From a checkpoint of a small mixture-of-experts model trained on Wikipedia.
Size: 12 layers, width 160, vocabulary 5333, 15.3M parameters.
Experts: 48 experts in each of 12 layers, a softmax router.
Below are experts of layer 6 (counted from 0) of a mixture-of-experts language model. Rows are named router (the router's row for the expert), up (a neuron's input weights, with its number), down (a neuron's output weights, with its number) and show model dimensions 96-127. Each number is 500 + 25 x the weight over its row's rms, rounded and kept within 0 to 999. Numbers have three digits each.
After each expert's rows: a language model's description of what the expert responds to. This comes from a sample of Wikipedia text that the model never trained on.

# expert 22
router:485481495520482476466487541516485525474451527511439486493495495484509520497503508496468518502491
up0:509487459452542523511521516461506512494527511457435518491459475501531479479497509468511531491466
down0:514517502472414486542512514503521478545494516544538497546558521496510452524516523512474485539520
up1:504482484482514511510471512478481513449505523523524535512455482474498513471495510498498554520496
down1:518515513432491531492480456472487511539507462473475491494477487501549496475534484526457530476477
up2:482478539512473480550504461490493475490525542551498466486479519517510474524512494491523515531522
down2:539528482490502508429472521529494487495472500498518493506528470504503485489495511537493496510465
up3:479504454526490545518491507464522502470469548543490505503521503462531538459508541521487473487484
down3:469488477487534481501516512516526468536531478534462518526480441517488474476477482516520527502484
up4:454516540496493482525506461509479516446472494547512495547487508499545511465489497496512504529520
down4:517498519487464494468494480502506486513495552499509475483492526546483450506457496511532483516517
up5:503449477542532528492464497502513467478475513515523504493520473476478526551472483531479482500466
down5:508494476467512506533515516481569529497537500508518478493461486529523539483489507459468466552535
up6:534519481467482523521516522489477459521487523501494511474529496465505518484497535472470470479503
down6:471484518512516472515501473503517487460482521453519513507501510517562491530468498462502443497509
up7:441503516494501518538499512498479457495498464512463471493513453505494551495479521500510511496531
down7:476500487497517423513520492513540449488516514490506538480506521492496515524517492518501490505477
up8:463467473522531500524497490511519472492527439513475497523538457494515525500472505510476475499492
down8:475503484478493485508529509539532509483486499492535518501463499518497478466492521507469465564506
up9:485471520464487474523512483476511482535523474512522516484515525454513533533519543476452528471477
down9:450488465519470536516490526477506489531495517522478477525529493497483457495522488498529527493497
It responds to: First pieces of ordinary nouns and adjectives after an article or preposition, such as v-ariety, sp-okesperson, doc-uments, N-MR.

# expert 14
router:519500506503464515489499481488542484496494508464504479508473479472525518448507505491460528514483
up0:484500508490477529446486546485485468505505499501507507492512471503482441521472514518477540513475
down0:539495489519464492515528496467500514471453486486466536445530487493500512498510473517494474510507
up1:468469505490519472472473465453531491518553494480504526503538516522469524500478468520516484476502
down1:499525502517491501486501575457495499482481489495524507510486494509469509483514538497528512555502
up2:523497517495496473508465476502550528465502501505473474519511529499426538476490509492524525530475
down2:481467476453463539505518443505521520510462502475516486499494495511507512504484504502503510532514
up3:478499484533504461468487503495532469525535489479537499468481508506509527467438482535504542525449
down3:446540479488482518503449520502477505481497498489501493458541511507523506500500551478516539544517
up4:492505477531529495476495517542544499504527526546475468511475504519506501482552545502474546536539
down4:491503519534507507545496477500473547480508502487511509472495483473545509493492468478482512526487
up5:529496542499530505475460527499532464481512525516485512530508471479479492471537529498513495516462
down5:523488513509532514490486509493507470491506489452526504500493505511533501515503482461528553527524
up6:475510490513451462510505489478542555517517499526474458505544554543489487504536483531478467457471
down6:484489532510517515466490528514506477426505484522525478500470488509515531492468542493525556516555
up7:470505505508473469454487528452499491520481490536488513466467487479482543533493518485473461550505
down7:507513545483506504506471513504532542471459496482463499489473490509526539501477499524499505495517
up8:510476496466531513507525498466491524499521457510527530509516462476519534523518508469541466455536
down8:468484495520485517523480523540488508479532503451507522545502480509544466530506509475478488458460
up9:455506512477538496500529476502524494466503482511520516510475480535480490525491534507521523479541
down9:521501536503481509517446499544512520507505517494539544502503539532517490427471496545496445509488
It responds to: Single capital or consonant letters starting a name or word piece, such as H in Henderson, R in Rio, l in Macl-achlan.

# expert 3
router:519482549477470435493488499482501505517528524484501475517504509523517471482463503535474514492490
up0:465476528469459517505481503448524486489534501480480482516494534468455516523506460533522482531464
down0:510485524495506455508510506522450479511498492489526495497518518512524472488503513535536526508486
up1:536545470531482483508483485457498525477540500529527456505485516454504553510506516510548530503488
down1:536501542456459500464515491497511478495470502509463488505510450524513519496520505496498490513528
up2:531500559505524443536525508458552488493464534476511521453521520488511471525471493521454538526495
down2:520480506528528544486513505527483492510496476459495505522523472513473519494459547515512496479477
up3:516491469535548521480462480506502492484528457479506490519532490489515511490492486548508491516509
down3:479494484505501521528528474472491515496451486519480493502463483544483503513479496472476462532483
up4:524487504553485551464479466485548491506521497502561482510522487495463495487525502521484501503476
down4:474521555525528513552494519470494504529499498499540495476512499504531496478481500508517527533508
up5:451525500480456463527442527523531507501497464509506532472508469494485538498506495490524457471532
down5:492532493482522547450470471506471522476543511492516507449463459459472506513492526506519478494463
up6:497506529489489480532518503495497499509500507476537537519515500486492482484535546529479503542498
down6:496483481501518523459469491502512520495494447505510502473524505493506494485480531445493503513513
up7:492509506487476449499480513516549468528483514501550454478461504498479520492460484480498519476520
down7:478500504510516507512494450546482470480462475520486539504524527525515525576500492481563468529453
up8:440495476475537501554460515522544516505513495497458501516486487493439505472507479510517521468544
down8:503496541483475516486475507464482517538501522504523496485501489501553572482493443494466498528465
up9:535473552506501525523536533490536492520466456457474465502486511452475489503483497482539520499471
down9:491511479523438515499486491509495518521523476522500515496530527498504455481509495501466507473499
It responds to: First piece of capitalized proper names, often in table cells or lists after pipes or commas, such as New, John, Pit(tsburgh).

# expert 23
router:488527486501475462471466480509479503509482495518502424485514518554478510471531491475500526536503
up6:483535472535462489532503507511494503511458508492474458529472500495511528529476470467528512493457
down6:532478528541514532439452478515480543501532482536521540503495484488521527492474506524502521456492
up7:462482540508529516445523505515464467464486455505464484547511531519511478514469503476477521470526
down7:543504538468528523539459488454569514498483511484537507480488499502502512473514484483504481456481
up8:461534482494532520495486548540528479492499454471564493509480505521527513503475526500491497494451
down8:487514508468517452487512530461500556553494509538507491515513493497446492483518502503505440518551
up9:479435504501518533518524513484509511515520519477525451490506533473513495469514500497477550511507
down9:519538496486466511498483469512504484515470469479500531506508466504526510466469535463537499513468
up10:499488514500496489467513482475516502501489498525487475520491500506515543492479488484524513536469
down10:515484520504508511566494488502530518453509486514496485477437496497494481463490518489462533485516
up11:530467530474504504466494465472453467483524498529503494516507559533491467459505484531462474466545
down11:472532526489489511526470514515483491505506524516526520498542509489509489487506521474531558463539
up12:462551507489495539529511518498486486490519467496495504509497503525518496472518505533463469461474
down12:497499551511477495465481501480539493477503500494467514466541485479516564468524450498477527494492
up13:526518535478516498473466469488472498517520524523484477498459592482480513496559477511478480527515
down13:468508502495495475515486521497542524486536507515531522501493487513508453482517518537499465498491
up14:552491537507486533477504462498518529519442500461541522483476526551499461499515481511452532512527
down14:492483460532496479489497472515464483504494509497501478538460493506507478524473513543523505500505
up15:520535525474479511470494507502497470479472520543531461510512466478478466507508534536477494517506
down15:512537496524524498464490505547517514499513519440476532536512491492495519482505496479548479530491
It responds to: Single capital letters within acronyms and codes, often in parentheses, such as DAHP, FOH, WAV, C-Sec.

# expert 41
router:451487494472524459481494529501532505498471504459474471495544533510513483480509490522493511509481
up0:516510486539464528495504449480499497459541522495480517497459520479522484505470510490509485503487
down0:546506476497524513534478498484495493506489494457533509502504551482491545490488447478533485481524
up1:480529502495502509501478504510495538517465512467489520487500473489498496499549539503468495470500
down1:463487503472478452514467524519523476503495527518492478492569534528476454500508521532526508522485
up2:478486501461520475484504564483490502469465520487481510491506471514522510493528503497502482475505
down2:471516466432486535515489484506509490508531528483569498544507520483504511522529483523517513484483
up3:499509510457512522502476505495511530507475513443468455527455530540499545511522476520479515472491
down3:539525496456469498491505531488508469468487467432525509539455472493558531488531476534511468505519
up4:476513527474525462527531487503516523539509522497479489501534501492520495477538463504510505490497
down4:470512551511493496463488461487448516535493508512472466509517539472522545546503545492485553532499
up5:479508536433489509514508494498490535475474490487468479542475534445469493494546516545494505496555
down5:572502503533495525516482510528504489488554508491529460482468452532471492472481477514486461478500
up6:473537531483485495528503518511508520468509476483520454471499498508494540459505510531503470522487
down6:516513493480465530458489504511500510525560482474491546438471493497524500487501549511475526528474
up7:476468536497485510450532466503543477489461495476494538495534511506539497460546468512559462564467
down7:493513505492473506550513495471481519510521505513522460477506499511509546492520549479483506463486
up8:467524492503478481557500493486477469498522550481492488513549531465490539478530454509504494479464
down8:457482474513501502501508491484513521535485474490502509495500539526440485483489489520469513520521
up9:490466487501518518483537520500516482517473507490532504488506533477537469452485477498506474535496
down9:537505501476526509513487549535470504489486520523462490534505492497481465481526546499515503512511
It responds to: Word-ending suffix pieces such as -ant, -er, -ary, -one, -ive, e.g. Cervantes, entrant, consumer, Mercury, performative.

# expert 8
router:511503525496492477495493463469493493519487510481529493496514497519512516478496533493464498543508
up0:509553529505485457529537469528457508493447466487503503483510530495542501514477514493503478504511
down0:503474509482518540495479465459484521519498510495453468513494549513477494498527487464489481485494
up1:494543502472450514455482477525525496494454480505506509510499504482527508480500513516469486533448
down1:505502424471522488491506489498533505495482468499482504523473470497476488526482485478492519503555
up2:541531474515448517480475461542485545504510510467534510469474536530471526484519495490430528524472
down2:497524468469516497487519485511471532500502488538499537514489474492489510485493456495470455495518
up3:526499508466532500539448507499488501503488454474517499495523493525514503479505494471521485556502
down3:486507483490469476520544483506489458500466498570532528523488538494514501553518473560494468498508
up4:510490554515472521534490454470497505505513466439513469455496465495463474507522504482475467536500
down4:473504547505522475465466508529516512449474512502517498530466499522519490455487467524507541460522
up5:498531480495477438521481464531496529532466528509492524496483516468459500510514506491480501524481
down5:509458543498489532479471495470505479506501467515524477500559511527440501481453479499458465489540
up6:473502524517500449490461492480535478483511496484540549475515499497506513486507491523525503470527
down6:483482483494484508463498515518522509518513508490514506486526495499542516482501542517506501492464
up7:512544527484471540486475472490530505512508483487490520495542493523501506490524475514539513481472
down7:494516517511519445490514502525495477516489527499494511483476517455508497537497505456499471515480
up8:493464512523502518490487495480496515485461527466520483487494500481523493525479480469449497503488
down8:503462462484504502499496499506519550519499513564539498494455490500506523484465472503529481464490
up9:541455513521464501562473497508467507504469498507524505530531501464544492484484545521521500487493
down9:455504544455503478475485505518562494471542514502508494529467486506430511507478530459491478466493
It responds to: First tokens of titles, sentences and names, such as the = opening a title line, The, It, On, first names.

# expert 9
router:503491511520488474500491515496487506502476506473494478532508479466519475468505526528478559523443
up6:538527524491454485461504516480510482533529541494519514502498481436492530478551563497487534487486
down6:469531453474530487516521533491484484493531479451503499495483521512411508517500509454501485477494
up7:481522487457488487480490558469484482468508467481466486494509500509516499497508486516485501517533
down7:473517515521475498500549525490529464479453469473479515481467500482495510475495496493520474512471
up8:539510554487489485486452518506524521469519497522493531503466510500498514475541488500481500524481
down8:483544475496518528473464524511548525472522490504553477481497459499461479453514496500484505529552
up9:465492432496454472490492482489562511531522511488511510542521485507481482501499502515484487491486
down9:485485467491515520499537488487506502539543510426517550498505523466504525543477503455517519490490
up10:458540517441512525517470464497501534487548518499463488524494478511510550467471482494485477482509
down10:501499511483493505445505469498450481548493499487516447475490479535576536470535493501460547518466
up11:479475544474508481513453529522468492465526455514516470522477470507486505470480546479512508496481
down11:538510520475502535458528511508484517497484539462507488490493474494433475497485473469526537492511
up12:495497536464513475474514452458455497537510456518495472499501475449495472532523522483489540481482
down12:495480511533535499478472527536511517486523499525521501480464460511438519502481490480485492482450
up13:458525479527493537462480510514504494460529510465474529504482523506527475504501517512496482479544
down13:509490510487504496473501511540478503552456496472523506488468512500474483533507453470501522530496
up14:480462551500479495523532514472482482472493482482461510525518540488522454517503517516464480515500
down14:480530517485526535525486492483508506505552522511520514468507521559564490531454508469503484525486
up15:463502494507506487490488521512491537494471482500505522483450481486509530489509503477532489506509
down15:558511533471440535522469505510518478470526519511472475519474508508529527546497524482481512483496
It responds to: First word of a new sentence or line after a period or break, like Some, In, The, There, However, plus dash cells in chart tables.

# expert 42
router:478472495497494461463495524487492499472464504513489480493528510515498502512480550505502508524472
up0:538554496530497526512476530470475468523477507459484536481502487475474507526482491505507510546464
down0:487447522541505458504476502497528500546475510546539481551488512466548508467462535503511496510526
up1:487524511487463493530487537465529477523532513497478469488513505498507490512549511508514489465487
down1:588476487487518520505489509516512523496542501496536485485523495504518470466498510513527486536513
up2:524520522507476474477517509491480468510508503491500475538462482515462537531511529508507536509513
down2:491528496543528495503532470513526493538517510486504490477506468495475430491517531489522481475499
up3:468524481520533494488520513488497449555469536486466511496513493489480474464529484487454466461480
down3:511515491497505487516484540539488507519463468517517524476544497495418506506435491483533456528477
up4:495480531493468486524524506535466525482512475462475487451531518504491489479494517484541511483499
down4:536512471489531501463532493479499486515511476502525463486530483546396503509513488520499457513501
up5:487483477495462515475492484510496508500476461483511511518462483490506465527526485506501527538463
down5:554520467525508515517498509506508496535521539535528434514490504517491525498478447524478463527533
up6:524526474515445522473518498534487530502497508510485452497467465502469461518478507545523500511490
down6:492478501466503499503494493467511479534504503495516546495504468496404497470524474473540477526519
up7:473518548465512506509522476473505521527450491520509450506469469537509526460523515493483464493508
down7:514491448516495458523480455507529483488532463451499476493529470507539452464525472507523489520471
up8:498475491512469555539479510463504457466476502529495504514489482465478473516481487477478504490495
down8:440503474480525505485505504505441500487480510476495518476470536515547502481503484493518519480534
up9:532518527554495469542475507529508515464526463504511498499497521523472485462499501479465475518473
down9:454462437455482490522502517528484499521473494478494490520464487470560490519524520518518500472525
It responds to: Line breaks, section heading markers (==, ===), opening parentheses and opening quotes, usually at the start of a line or section.